Weights of a small mixture-of-experts language model, trained from scratch on English Wikipedia.
Size: 9 layers, width 160, vocabulary 8192.
Experts: 128 experts in each of 7 layers, 96 GELU neurons an expert, 4 picks a token, a softmax router.
Training: a variant of SOAP for the experts, 262M tokens, 5648 steps.
Below are experts of layer 4 (counted from 0) of a mixture-of-experts language model. Rows are named router (the router's row for the expert), up (a neuron's input weights, with its number), down (a neuron's output weights, with its number) and show model dimensions 0-159. Each number is 128 + 32 x the weight over its row's rms, rounded and kept within 0 to 255.
Before each expert's rows: "comes before" lists some tokens at least twice as common just after its tokens as in all text; "comes after" lists some tokens at least twice as common just before its tokens as in all text. This comes from a sample of Wikipedia text that the model never trained on. Tokens count by the router's weight.

# expert 103
comes before: "1", "2", "3", "4", "†", "e"
comes after: " |", " the", " of", "-", "|", " The"
router [ 99  78 102 198  94 139  85 137 146 100 133 163 130  95  80 137 112 105 169 120  91  78 168 101 144 158 123 109 134 154 104 146 214 137 120 128 120 102 148  85 175 117 106 140 132 115 145 110 121 186 170  87 136 128 167 167 196 107  90 186 180 112 117 105 117 153 109  67 135 107  63 168 168  85  61 142 159 124  94 145 148 131 171 141 109 131 144 142 103 156 169 121 148  93 110 176 131 178 109 125  59 139 127 195  80  88 150 168 104  65 114 165 153  95 125 155 121 140 164 122 165 107  99 122 158 101 105 118 108 133 135 121 177  92 137 127  94  77 162 139 147 111 119 116 168 173 130 173 160 137 145 125 128  81 157 134 170 191  99  69]
up1 [107 135 124  66 116 172 141 122 131  99 127 176 192 116 162 119  44 163 165 125  79 148 126 101 152 161 155 167 168 166 126 217  84  91 127 105 105  91 128 130 120 135 124 156 133 136 162 172 112 131 124  82 184 135 114 177 150 108 137 203 104 151 121  82 108 130 176 136 116 143 136 129 147 114 163 110 146 177  93 109 130 155 170 117 148 142  96 106 133 127  66 121 198 124 157 100 159 114 123 118 154 106  65 165  45  96 142 148 128 108 117 116 122 118 159  89 169  79  75 144 123 125 140 148 148  83 122 119 101 135 154 140 202  96 115 147 115  80 118 109 103 102 154 179 136 128  71 185 100 122  77 181 150 175  94  95 131 188 110 133]
down1 [103 112 109 106  98 120  77 147  85 202 141 105 122 122 187 133  98 119  95  93 123 130 139 107 109 173 123 140 150  21 105 103 129 176 163 103 139 126  78 144 152 171 117 148 136 116 162 103 134 100 115 148  83 136 121 132  84 166 132 124 116 147  96  69 132 108  58 148 147 105 133  94 192 161 103 102  72 122 160  99  84  93 136 149 222 119 146 125 160 117 138 101 163 151 119 156 100 133 157 102 131 154 172  90 131  99 153 109 134 131 201  70 123  86 118 183  92 142  96 110 142 125  67  90  82 131 113 133 173 179 156 110 148 203 134  95 146 167 103 186 101 118 139 122 185  61 131 140 114 145 109 138 132 154 144 134 145 141  95 181]
up2 [122  78 158 157  89  76 102 149 124  76 161 155 106 128 111 116  77 140  68 184 109 148 132  95 126 161 138  96 139 104 132 149  71 136 135 115 132 123 125 120  93 145 130  88 114 105 169 159 117 111 201 134 140 119 157  91 155 135 129 132 136 147 159 143  54 100 138 164  78 123 176  76 131 181 128 130 127 158 140 159 148 144 130  73 107 183 130 146 150 170 115 108 180 143 116  99 112  99 146  50  58 129 138  66 144 115 147  81 210 114 141 127  60 109 134 132  99 175 148 148 122 136 198 128 115 172 216 172 145 141 105 115 115 119  91 147 178  92 161 111 153  88 157 148 159  96 176 188 134  91 186 160 116 138 119 102 138 139 145 130]
down2 [ 94 100 155 157 152 158  75 122  94 165  90 116 191 169 143 126 135 168 133 165 122 135 103 175 102 127  85 180  97 110 121  98 157 123 117 120 149 139 151 104 192 112 134 185 149  67 111 169 140 124 163 149  69 155 144  87 115 103 159 100 118 114 149  68 143 130  79  79 123 177 153  79  87 159  69 106 151 129 148  77 130  94 140 124 168 141 136 145 103 142 156 165 145  97 156 154 157 190 125 184 141 162 106 100  78 163 120 122 106 141  87 135 174 118 194  94  74 127 139 155 130 149  93 111 193 154  65 142 116 111 152 183 191 121 148 115 103 103  98  98 174 155 119 123 142  99  79 113 133 101 129  99 105 152 141 137  93  81  93  50]
up3 [125 118 151 131 188  63  77 174  83 166 124  61 122 112  76 115 150 155 171 110 147 106 129 116  95 108 104  99 145 117 193 109 144 190 110 100 153 158 132 135 147 147  95 171  72 127 149  92 176 166 172  76 110 135 153 168  98  80 141 107 143 113 101 116 118 133 168 107 116 136 143  52 138 166  87 131 185 134  88  69 168 124 171 157 122 164 133 128 180 116 142  95  89 137 155 140  92 133  98 122 171  96 154 137 125 160 161 127 150 160 135  97 165  69 155 123 127 151 118 102 148 160 117 189 124 108  84 162 115 165 120 166 111 155 129 141 172 149 159 141 141 212 121 109  89 172 154 184 143 140  98 106  82 188  62 125 153 144 116  88]
down3 [183  51 100 111 121 145 120 157 135  93 133 154 138 160  92  91 149 154 156 128 102 164 164 130 130  91 144 124 105  99 141 137 134 147 144 138 115 178 134  80 154 107 116 112 181 121 157 179 135 116  84 144  92 129 236  85 135 171 174 155 139 187 126 132 125 191 119 109  92 129 108 128 108 140 115 113 140 158 172 125 110 110 111 121  89 160 160 177  83 121 115 159 198  40  89 135 129  87 133 113 140  90 115  40 164 135 121 120 108 109  51  96 100  85 114 157 121 104 118 108 190 177  99 172 121 144 146 162 140  76 134 165  98 191 160  99 142 178 102 117 106 115 145 145 147 149 133 128 118 179 131  89 150 139 127 126 121  81  96  64]

# expert 6
comes before: " ", "\n", " —", " −", " +", " and"
comes after: ")", "%", "0", "3", "5", "6"
router [ 81  79 111 187 153 150  93 152 129  79 150 140 147  79 115 161 114  64 123 156 106  96 175  92 120 134 128 148 167 164 129 173 192 160  90 115 108 139 155  71 158 120 123 148 174  97 128 144 129 172 110 101 114 153 162 147 158 129 115 184 141  92 154  70 125 118  69 108 110 148  98 156 145  88 108 153 171 101 104 139 121  72 139 145 109 167 182 169  80 114 149 104 152  87 120 146 111 201  96  96  64 139 126 144  75 135 104 173  84  76 119 160 140  88 151 135 153 178 115 125 141 138  85 150 150  99 100 129  85 115 125 116 159 102 114 133  87  65 175 134 134 132 122 117 197 170 106 184 154  86 122 122 117  72 178 116 152 130  76  74]
up0 [130 147 186 173  98 160 109 170  71 158  87 114 118 137 202 175 105 125 105 117  93 150 175 124 122  94 149 144 114 141 162 136 145  99  95 102 131  81 189 157 139 112 141 153 144 163 140 170 146  71 126 145 150 151 138  71 117 143 108 138  72  92 134 119 120  74  95 130 109  80 146 146 110  74 164  79 122 111  68  97 142  88 101 135 103 141 165  88 121  88 154 121 101  77 135  77  91 116 121 164 127 109 168 103 136  90 125 111 148 143 153  73 160 173 128 103 171 133  77 161 104  99  85 122  96 189  36 196 108 134 154 181 107 136 116 118  95 102 106 123 113 147 159 117 113 146 129 171 147 138 106  55 108 111 140 216 137 110 111 162]
down0 [106 141 163 101 123 170 137 145  99  85 143  66 117  49 139 159 138 107 115 152 159 114 141 129 159 117 122 154 155 140 148 128 158 172 180 130 147 140 164  42  65  93 145 128 117  94 185 102 101 121 154  67 143 131 116 119  95 125 113 152  95 170 130 125  94 129 130  77 135 176  76 177 149 104 113 187 162 154 168  44 157 157 124 127 128  89 164  74 103 153  94 140 153 169 118 106 172 111 138 118 131 141  77 177 154 148 174 135 149 139 185  88 129 123 149 210 138 214 152 115 162 160  80 175 119 129 180  94 118 127 116 134 103  87  90 138 175 131 126 143 131 149 146 184 151 123  80 118 119 140  97 115  81 148  84 124 119 116 156  95]
up1 [115 146 114 190 157 159 137 121 127 157 106 193  91 164  70 132 129 120 134 109  54 123 111  96  34 117 107 120 142  82  53  77 138 111 166  84 160  81  95 107 105 122 175 150  66 135 134 129 119 109  98 146 156 150 108 171 148 137 125 116 112 153  76 112 143 155 136 141 127  78 148  66 131 123 139 170 117 111 120 167 152 126 156 125 196 145 128 100 174  87 145 163  89 114 149 137 156 178 121 143 144  66 104 114 145 127 134  91 139 109 156 134  82 111 175 143 136 163 184  82 105 139 105  99  93  71 152  48 131 160 148  97 129 129 125 147  65 172 145  94 138 121  88 156 134  89 139  81  91 148 104 138 126 113  85 186 143  72 133  78]
down1 [ 93 147 155  78  72 138 102 163 183  74  57 131  87 143 107 125 197 146  92 101  87 106 115 130 178 125 141  85 146 103 146 120 104  92  91  87 138 131 113 184  88 109 154 103 167 219 148 105 123 210  58  93 115 176 181 154 164 123 141 110  71 183  84 140 136 177  73 164 102 108 173 146 141 165 116 122 168 122  95 130 207 120 160 132 115 132 147 174  99 141 117 105 139  84 134 140 144 131  89 148  82 180 120 135  56 135 125 148  82 138 110 108 120  95 112 135 129 124 116 135  96 144 163 138  99 155 101 137 146 127 142 184 149 141 155 118  91 108 146 118 127  95 109 147 182 127 154 149 104 165 137 144 113 145 127 141 157  95 173 181]
up2 [178 111 116  89 121 135 114 104 132 143 117 163  78 146 115 103 117 101 156 172 141 143 121 133 103 133  61 140 113 171  86 137  67 102 180 171 172 149 129 180 110 120  94 114  85 142 106 152 113 112 111 121 143 126 121  98 121 148 106 130 144 132 156 162 133 119 121 190 117  91 182 157  48 100 123  87 119 147 196 180 102  79  63 171 138 137 119 142 125 168 170 145  99  97 129  94 125 192 139 102 114 133  74 122 206 151  81 191 170 210 140 175 140  99 141 119 166 131 191 162 125 132 159 132 125 137 128 171 152 127 115  57 135 131 158 135 213 105  96 106 114 122 120 138 113 134 153 138  38 103 161 139 174 157 136 122 138 115 129 147]
down2 [134 140 129 219  96  81 149 142 142 150 118 104  72 143 141 157  85  94 129 160 108 122 150  97 127 155 115 109 117  99 151 125  61  70 162 117 161  90  86 150 120 123 153 118 123  75  92 165 149 138 132 113 119 133  85 136 217 173 134 109  99 130 113 149 161 150 103 140  95 122 149 141 118 111  98 122 181 114 164 105 104  96 140 102 121 163  99  91  60 170 124 147 167 156 152  62 145  89  84  95 170 124 166 106 109 150  74 124 120 103 138 163 175 107 140 110  47 120 166 165  76 127 113 150  99 101 132 157 147 176 152 180 164  91 146 127 243 142 170  99 103  93 163  98  91 127 164 136 120 106 132 115 138  74 119 102 149 164 147 161]

# expert 91
comes before: ".", ",", " of", " in", " (", "'"
comes after: " and", " the", "2", " World", "–", " or"
router [ 86  91  98 145 113 121 104 149 156 108 124 134 140  83  78 155 110 117 131  61  48  78 148 136 173 164 127 134 168 133  88 122 177  87  94 121 111 158 133  78 158 137 133 147 198 150 109 120 157 174 115  89 116 175 206 122 178 133 154 189 164 144 139 133 125 151  89  81 156 132  70 178 159  73 116 142 157 126  77 124 147  98 143 153 106 149 151 161  74 138 187 106 160  94 113 179 126 175 102  88  64 124 124 142  76  89 120 175  82 101 108 169 147 121 138  74 119 183 148 102 164 148 108 117 161 119  60 126 130 100 111 137 162 118 147 128 120 106 153  76 144  76 115 115 182 121 124 181 137 130 134 122 116  89 138 144 151 136  98  81]
up0 [166  90 120 129 142 115 145 146 167 120 139 118 130 106  83 113 129  93 116  52 184 112 133 104 138 110 117 144 156 161 104 164 167 103  98 158 143 137  46 155 135 174 141 138 164  75 128 104 131 134  94 109 153 108  80 105 127  73 141 100 138 166 107 105 128  97  58 194 159  90 170 135 157 192  59 134 133  69 108 148 159 152 127  78 165 131  96  99 139 101 188 123 130 114 172 126 107 122  71  92 153 107 115  89 108 118 125 173 124 154  97 138  86 111 142 109 125 179 164 120  82 122 107 167 138 134 109 150 129 143 127 177  70 123  92 142  87 121 115 128 111 162 236 135 143 161 197 109  83 117  67  75 108 148 116 115 104 148 166 168]
down0 [172 171  93 192  97 155  81 165 115 127 145 118 159 153 127 161 111 142 179  91 129 116 170 106 115 118 140 182 138 104 163 157 176 144 113 122  41 144 148 170 132 102 109 152 135 166 172 113 135 119 156 144 109 150  75 136 197 100 145  90 106 129 156 113  76 136  77 127 123 126 145 127 147  92 131  60 116 178 153 123  99 128  95 167  68  92 166 183 120  64  99  98 119 124 130 144 193 174 123 161 130 105 165 135  91 102 104 124 159 145 103 117  95 117 165 135 175 190  97 161 103  96 102 101 100 112 146 160 137 103 108  63  75 106 166 137 178  68 117  49 137 113 111 123 113 159 108 183 158 156 137 154 140 120 147  87 108 150  88  85]
up1 [213  61 105 157 127 114 114 184  92  92 163 130 142 104 123 149 111  45  77 106 138  88 137 107 161 146 132 158 131  95  90 146  76 126 108 141 122 123 152 157  89 191  83 116 192 107 132 160 132 138 135  97 191 200 155 108 125 145 125 153  94  67 133 117 102 115 135 118 111  84 154 140 127 168 105 201 104  97  79 184 107 125  83 123  79  93 130 122 140 146 116 106 140 127 131 139 139 112 137 102  91 116  83 119 138 109 148 169 127  88  78 147  71 175 134 171 141  83 164 156 166 160 156 121 136 129 107 117 133 134  67 126 119 134 156 166  63 156 163  89 124 181 136 130  92 120 198 144 145  88 129 171 121 117 175 113 184 127 160  92]
down1 [125 154 158 109  45 118 167 135 135 135 108 184 131 140 118 128 113 187 135 119  92  82 112  90 162 156 128 130  46 169 151 199  99 157 156 112 125 150 129 144 159 189 138 140 127 123 106 147 106 149 141 131 141  60  74 145 144 128 143  72 139 110 154  93 110  95 131 116 146 179 158 162 161  71 173 102 100 183 150 115  95 128 166 115 160 196 131 134 137 123 140 148 129 139 128  99  92 158 147 138 148 186 127 107 171 131 135  66  59 176  61 132 124 100 167 106  96 109 124 141 124 124 137 157 149 197 152 155  71 154 156  91 118 162 138  92 144 115 142  79  54 131 113 101 103 146  56  83 129 122  90 134 178 116 131  98  70 143 136  94]
up2 [101 132 131  98 159 101 115  77  82 118 145 118  91 118 100 128 152 102 155 152 175 177 141 122 138 242  84 161 141  45 144 153 121 136 154 156  93 138 125 189 105  95  72 107 186 110 140 109  70 167 131 134 143 169 157 117 167  77 144 101 116 110 146 101 130 182 140 106 112 132 104 112 151 149 108 114 101 175 109 109 113 149 179 117 149  62 104 129  79  77 121 171 107 146 115 134 124 120 154 124 133  95 175 115 135 126 156 120 127 141  34 122 147 104  63 119 148  58 149 174 119 144 140 116 144 140 169 128 109 143 142 116 159 140  95 148  78 120 111  76 160  99 190 191 173 140 141  84 180 102  96 119 148 140 102 151 166  88  90 158]
down2 [108 122 155  95 120 104  74 117 153 107 166  75 187  79 121 113 150 177 178 164 102  76 146 148  75  28  95  96  85  99  90 110  93 148 130 147 171  93 135  81 166 117 106 114 162 134  94 142 149 100 112  69 158 105 136 112 140  77  99  92 145 193 149 181 100 159  93 146  78 147 103 134 134  80 113 158  89 141  87 149 143 170 122 126 174 126 156 144 175 149 139 156 109 110 136  84 101 133  89 117 122 133  99 142 130 108 124 138 139 168 122 106 151 109 145  78 157  90 142 174 178  66 171 146  88 165 153  77 133 105 130 163 123 128 187  74 122  92 108 120 101  86 192 119 120 187  84 139 108 150  74 122 125 135 152 105 105 115 125  81]

# expert 100
comes before: " of", ":", "s", " in", ",", "."
comes after: " the", " of", "-", " In", " Prime", " general"
router [ 42 116 114 129 138  80 136 115 133 116 139 187 152 140  66 104 131 109 193  97 117  85 153 105 136 187 191 119 175 155  77 116 158 104 172 176 147 130 141  84 139  85 149 181 156 131 104 104 143 119 173 118 151 127 180 148 127 111 111 202 157 135  83 144 126 115 123 108 125 124 119 181 122  89  73  91 177 140 128 140 117 124 168 112 104 148 146 107  96 121 150 125 142 108 115 125 143 173 150 117 128 130  91 151  63 123 157 119 114  89 123 167 174 155 132 112 144 133 101 108 181 181  66 154 155 120 102 112 111 126 118  78 186 120 127 124  94  90 157 162 159  78 124  91 213 100  84 160 123  94 102 185 165 153 199 171 123 127 110  77]
up0 [126 112 119 114 176 150 156 164 166 103 152 103 151 119 124 150 124 123 140 162 147  88 171 122 174 142 125 111 196 172 119 146 145 118 111 112  90 146  40 122  50 128  66  85 120 117 118  81 117 141 118 139  75 107  94 178 121 142 144 147 130 209 103 203 124 122  95 103 130  61  78 114  94 187 132 152 135 138 155 144  83 119 144 103 128 105 132 124 136 111 142  84 128  84 150 174  81 125 130 131 130 111  70 141 127 147 111 191  91 148 140 139 134 149  80 158 104 132 140 133 212  97 128 136 120 136 198 195 135 113  81 140 120 164 176 144 112 185 101 108  90  60 132 121  96  72 125 167 201 127  80 108  97 125 136 113 128 134 123 112]
down0 [ 77 159 112  82 147 103  32 168  95  99  86 141 127 133 127 162 119 117 135 145 112 148 107 116 120  98 108 124 139 131  67 152 109 103 177 128 116 125 108 171 114 170 178 133 157 179 109  98 131 117 143  94  35 136 142 216 123 113  81 164 159 150 129 114 102 114 102  99  96 160 113  88 102 113 153 125 138  99  93 164 117 129 142 135 150  85 131 117 141 128 130 185 115 130 122 154 122 144  88  56 109 131 134 150 130 150 131  77  84 106 105  63 157  99  75 123 111 173 150 162 145 144 121 136 122 111 108 127  58 145 109 165 144 158 140 159 121 105 110 108 114 150 135  81 157  62 125 182  94 109 161 117 108 154 230 167 185 190 119 192]
up1 [214 103 132 101 142 169 107 156  93 119 122 149 140  91 106  98  71 120 104 212 102  87 193 109 140  71 134 158 123 177  64 101  46 120 150 126 129 103 150 115 119  86 120 110 140 116 121 107 127 136 163 167 166  63 130 120  96 199 204 153 121 147 169 114 138 149 164  99  85 141 143 122 148 110 188 117 135 186 143  88  96 106  48 135 122 176 122  55 147 142 114 121 119 108 121 131 159  90 123 169 159 159 157 143 136 170 149 121 121 131 114 126 136 121 140 126 138  76  70 129  62 132 118 138 127 150 115  81 105 152 166  54 124 119 115 131 131  83 133 138 128 133 158 100 154  43 123 146 130  99 121  96 125 140  81 138  86 128 122 101]
down1 [ 55 193  87 116  92 242 174 172 111 110 101 151 194 132 176 159 134 105 126 111 120 152 117 202 133 168 139  96 145 112  95 121 118 111  98 130 203 108  67 110  94 141 138 105  94 121 129  84 109  55 154 186 124 117 147 176 129 144 156 161 104 137 150 112 146 130 139 138  86 122 106 139 131  97  97 129 158  98 163  94 171 109 134 137 131 157 174 140 187 121 183 150 131 110  87 139  94 165 168  78 131 133 112 135 105 115 112  51 140 131 118 121 144  65 126 138 136 153 114  99 137 145 155 132 175 124  72 127 169  97 183 120 111 105  77 125 117 132 139 178  93 143  65 108 137  49 133 109 164 124 138 125  72 118 148 131 123 134 112 115]
up2 [134  81 138 164  70 149 151 156  99 125 113  82  94 116 148 133 126 128 181 180 201 107 128 109 132 154  73 137 121  88 148 121 168  89 105  76 120 151 109 139 170 176 102 138 129 169 103 156 138 156 127 136  94 145 148 188 104 129 130 119  92 120 107 120 134  93 103  91 177 105 116 142 138 120 234  86 171  78  77  98 112  98 173 116 134  73 137 146 118 104 158 102 141 130 208 134  86 134 109 121  78  92 111 132 116 144 103 118 139 104 116 119 160 149  48 143 123 150  74 129 105 145 129 181 160 162 144 116  90  96 148 162  96 157 106 132 167 101  78  83  97 206 110 100 110 177 128 121 148  75 127 210 162 129 122  85 138 128  90 107]
down2 [164 155 110 129 150  89 126 168 115 151  82 162 135 168 139 137 129 101 167 126 123  96  83 116  57 130 146  84  95 112 115 129 142 100  65 145 129 164 151 117 151 144  91 155 170 172 159 161  96  70 193 124 115 157  95 115 158 103 146 156 142 131 188 117  95 202 105 139 137 191 159  92 134 173 138 153 141 102 124 116 107  92 118 147  98 132 177 119 190 128 156 131 116 221 169 152 126 194 159 165  97 130 123 122 127 148 118 187 142 133 135 164 119 189 128 109 189 143 133  53 150  81 169 186 133  97 109 169 120 136 119  89 172 147 117  66 134  74 137  92 165 142 147 147 108 141 153 137 124 154 161 146  99 185 145 144 145 101 187 159]

# expert 73
comes before: "%", " |", "0", "5", "7", "8"
comes after: ".", "4", "3", "8", "7", "5"
router [114 130  95 140 156 171  83 118 165  71  98 172 172  93 104 134 115  99 147 111  80  81 119  92 144 181 110 164  98 173  89 114 144 100 135  74 150  89 166 111  95 161 173 160 175 123 129 124 127 174  64  95 111 154 190  96 160 125 108 203 170  98 135 143 128 120  64 109 137 110 101 193 148  84  95 160 192 123  77 120 147 109 134 127 113 197 159 168 104 141 171 135 170  81  97 128 119 138 117 133  84 151  97 163 105  96  99 186  78 113 100 105 177 112 131 158 118 174 154 135 166 152  92 151 174  99  78 151 101 125 107 105 125 149 136 152 129  95 167 106 132 109  74 157 147 140 159 184 115 143 111 151 100  97 162 107 111 160  91  95]
up0 [163 137 150 137 150  53 132 142 164 193 111 137 156 141 145  96  85 141 141 161 181 109  90 120  82 147 119 150 130 172 155  90  77 185 181 116  99 105 134 138  99  96 120 123 103 150 143 108 114 110  46 162 159 161 149 126 110 104  65 140  88  91 122  48 133  78 163 138 146 133 138 115 120 139 141  99 167 163 135 122 113 106 122 129 151 112 158 165 112 136 132 120 174 116 128  57 106  90 102 150 128  97  84  68 153 170 105  45 124  93 135  81 140  92 112  80  51 178 176 168 181 168 131 108 192 122  90 122  93 112 106 103 149 146 110 114 148 133 102 107 162 151 183 103  62  98 108 129  81 126 107 147 111 122  98 143 120 139 157 169]
down0 [115 164  98  94 123 146  77 121 130  87 157 147 142 157 119 151 146 120 145 117 113 135 155 141 142 142 176 121 142 148 149 141 129  91 121 109 115 146 161 125 127 154 143  29 132  91 125 192  48  97 133 105 101 103 166  87 174 173  77 193 170  77 142 188 114 136  79 147  97 104  92 149 135 115 115 140 122 138 123 135 120 152 124 159 176 161 172 161  69 167 113 108 184 110 128 139 177 138 137 120 108 165 156 175 173  61  68 146 101 143 170 152 125 217 144 182 165 165  85 114  81 125  74 108 100 103 120 186  99 148 138 172  99  90 143 133 166 135 139 100  80 158 123 141 134  96 118 136 144 144 161 131 123  73 139  78 146 143  79 153]
up1 [152 164 166 157 126  92  70 155  75 161 141  71  98 156 148 103 145 112 168 153 134 181 164 138 135 105  82 123  96 105 165  75 121 106  97  77 110 109 185  71 141 116 101 116 102 141  96 116 161 107 149 124 125  98 143 143 178 121 160 190 210 112 156 106  95 175  98  86 176 181 132 109 121 176 149 100 172  92  99 118 144 131 140 135 117 135 109 171 107  74  89  90 146 119 108 120  69 139  92 121 129  87 115 149  89 185 118  85 149 145 156 116 117 131 109 130 107 125  91 151 153 154  86 131  49  77 178 197  90 135 110 109  35 156 142 148 126 147 128 159 137 179 128 127 183 159 106 138 115 168 110 163 141 133 125 115 161 125 116  73]
down1 [146  86 127  55 117 175 113 114 141 172  84  94 134 150 128 178 111 138  96 158 137 138 193 108 162  95 111 128 167 177 126 175 119 148  72 224 155 124 170 137 116 164  94 105 173 101 142  92 144 144 120 163 112 170 137 168 114 156  87 118 123 161 101 139 140 103 184 121 191 134 133  92 108  93 148  82 144 172  90 136 201 159 108 119  95 115 142 168 150 173 197 133  77  97 101 167 108  96 205 106 164 118 176 186 150 123 135 131 176 114  82 178 145 108 120 114 134 120 105 154 106 170 143  88 162 148  80 103 109 128 134 170 161 149 174 150 109 122 121 108 102 107 117 147 121 109 164  55 169 145 148 110 106 146 147 163 125 166 131 153]
up2 [107 187 132  95 151 138 126 146 110 120 104  96 145 157 143 169 119 108 105 111  60 124 171  69  88  90  91 126 145 147  85 133 154 185 120  93 135 168 121 101  71 182 111 185 132 134 154 116 134 117 129 208 116 116 156  93 116 126 178 142 110 116 102 129 152  71 112 130  37  97 161 129 138 146 104 155 122 141 149 126  21 162 167 153 136 185 122 116 155 107 116 126 168 144  53  98 113 109 136 159  86 124 108  80 150 172 116 105  83 150 152 134 113 105 129 139 128 153 128 171 158  64 113 125 123 197 122  60 130 128  85 116 138 160 130 152  73 121  94 159 138 140 107 196 116 116 160 100 100 130  74  89 117 164 101 127  74 132 163 104]
down2 [122 125  92 103 127 119  75 100 153  97 160 107 158 142 163 121 143 166  95  94  74 109 125  91 121 162 153 144 123 111 128  99 151  96 123 141 101 128 101 117 134 166 149 159 137 118  95 216 133 184 169  90 148 162  71  88 121 166 109  97 118  50 120 158 133  77 183 141 160 123 138 132 147 152  93  64  99  76 143 145 133 141  65 160 122 153  75 103 123  77 167  60  81 134 106  89  86 110 107 125  97 151 146 104 187 131 118 127 148 109 160 205 199 135 102  81 174 129 159 101  95 110 163  87 199 155 125 147 188 118  90 177 141 101 147 102 130 135 134  90 118 117  97 108 102 154 152 145 124 153 126 154 114  80 120  88 142 168 177 151]

# expert 126
comes before: " of", ".", " in", "n", " and", " States"
comes after: " the", " a", " an", "th", " his", " first"
router [180 166 129 185  88 120 125  77 158 142 106 140 112 119  53 146 115  70 128 109  99 100 152 146 171 169 121 128 147 155  87 132 107 140 177 173 113 130 130  93 107 158 100 121  99  86 111 124 128 163 167 101 151 132 155  86 130 180  98 111  49 128 107 116 173 118  90  76 160 140  80 199 140 121 158 131 176 136 110 163 154  70 140 135  73 130 122 173 143 194 204  76 114 127 103 129 120 138 129 103 107 110 135 112  78 116 169 168 130  81 107 139 169 147 142 135 132 163 145 152 109 113 117 123 170 179  75 140  80 132  81  56 141 106 161  89 147  99 134 126 103 102 137 126 179 145 113  98 107 134  75 185 172 167 167 119 156 189 112 139]
up0 [107 113 175 162 111 160 127 108 142  76 143 129 148 164 118  94 157 130  69 132 210  82  62 132 147 183 118  96  92 154  97  76  90 157 107 142 200  87 139 141  91 118 143 164  85 125  80 132 142 100 120 133 121 133 145 131 136 141  98 117 140 159 164 108 140 141  95 105 162 132  97  76 127 100 120 146 133 117 123 134 129 162 113  64 118 169  96 175 153 111 170 191 145 129 107 124 127  38  56 128 109 154  49 174  84 116  91 149  97 118 154 167 141 117 147 165 124 177 115 151 138 124 178 104 101 134  97 172 146  91 187 118 129 155 107 123 215 116 178 115 135 150  76  84 126  71 154 190 123 127 133 114  84 126 115 129 163 132 120 140]
down0 [108 118 112  62 105 144  96 101 101 120 149  95 128 165 143 155 169 104 175 147 109 155 129 144 149 124 139  90 146  80 133 152 129  96 130 150  69 141 110  83 162 139  84  86 147 154 118 135 160 121 156 130 135 112  88 143 161 138 131  99 133 115 109 165 168 162  80 138 122 198 157 154 174 105 143 126 115  82 107  13 150 106  97 128  97  97 140  65  89 140  87 141 116 109 146  85 137 208 112 129 208 147 145 105 138 149 145 103 133  85 133 126 159 159 196 118 143 111  59 129 130 115 117 147 106 113 121 106 119 121  83 134  98 178  74 130 148 159 165 134 109 112  72  87 184 151 128 117 114  37  87 134 119 172  61  74 152  96 103 136]
up1 [150 149 157 148 165 139 140  93 134 138 165 123 126 104 136 100 143 147 134 126 125 159 131 133 161 135 122 107 158  62 111 108 170 102 175 115 121  93 117 169 139 121 164 115 124  78 185 157  81  88  93 145  47 109  77  88  97 131 122 100 120 185 132 179 113 152 119 111 202 134 149 140 151 128  78 154 103 146 118 150 110 152  64 169 140  86 159 180 134 154  44  70 148 121 104 135 129 143 106 139 133 134  48 140 125  80  73 180 123 145 119 142 130  60  67  97 134 130 109  92 126 159 110 125 130 145 112 199 132 109 130 167 112 132  80 131 135 154 175 126 120 115 182 108 139  82 104 101 116 181  97  88  34 155  97  67 143 110 119 153]
down1 [136  97 165  82  83 122 151 148 190  74 132 145  85 125 120 137 111  95 142 131 125  73  93 134 153  99 133  85 132 153 152 121 119 131 184 215  84  88 108 145  66  62 171 101 168  64 129  55 128 123 102 164 141 144 109 160 145 112 106  89 136  53 140 149 122 163 134 115 115  54 146 140 131  88  67 142 129 152 102 134 138 161 141  77 138  87  98 157  74 113 172 133  97 118  97 168 124 133 149 143 131 148  93 197  84 121 150 152 162 156 137 107 197  90 143 148 145 102 117 167 125 131 127 102 102 154 183 123 166  75 107 100 156 138 113 159 161  90 111 108  48 120 156  81 117 130 114 100 139 124 136 141 149  94 174 109 126 135  65 117]
up2 [132 174 118 138 150 119 116 118 107 159 151 149 117 142 153 150 181 124 163 197 143 107 128 101 107  93 181 157 125 111 174  94 126 117 140 170 168 120 121  33  75 149 131  64  63 158 124 121 136 129 146 183 129  89 175 156 136 138 190  85 141 166 173 106 124 172 136 150 139 127 118 130 116 138 151 156 149 181 113 139  68 107 181 106 139 100 181 143 170 159 117 136 115 148 158 165 116  93  96 139 136 123 127  96 181 149 178 116 134  90 171 159  89 129 136 123 126 123  57  81 131 140 127 198 185 110 130 100 128 159 150 108 118 162 151  48 198 162 162 164 154 183 153 114 156 109 120 101 108 130  82 184 131  92 168 153 133 117 182 109]
down2 [106 121  99 176 158 142 158 151 162 117 144 114 180  65 118 131 102 109 124 106  67 146 142 190 127 105  96 133 115 145 110 146 134 150 150 162 161 167 144 102 119  88 169 147  74 122 153  70 137 110  85  36  87 111 129 118  98 152 145 118 102 124 161  68 136 158 146 132  72 112 136 110 148 133 121 124 180 161 141  73 116  67 136 158 179 114 102 146 135  90  88 168 134 117  60 148 112 156 199 147 139 114 117  59 133 162  97 164 103 105 155 139 155 159 185 155  75 171 149 123 145  76 137  82 128  60 101 146  68 111  94 105 142 145 165 128 151 120 153 103 116 143  65 124  89 122  91 109 106 110 190 176  65 129 124 102 139  87 121 112]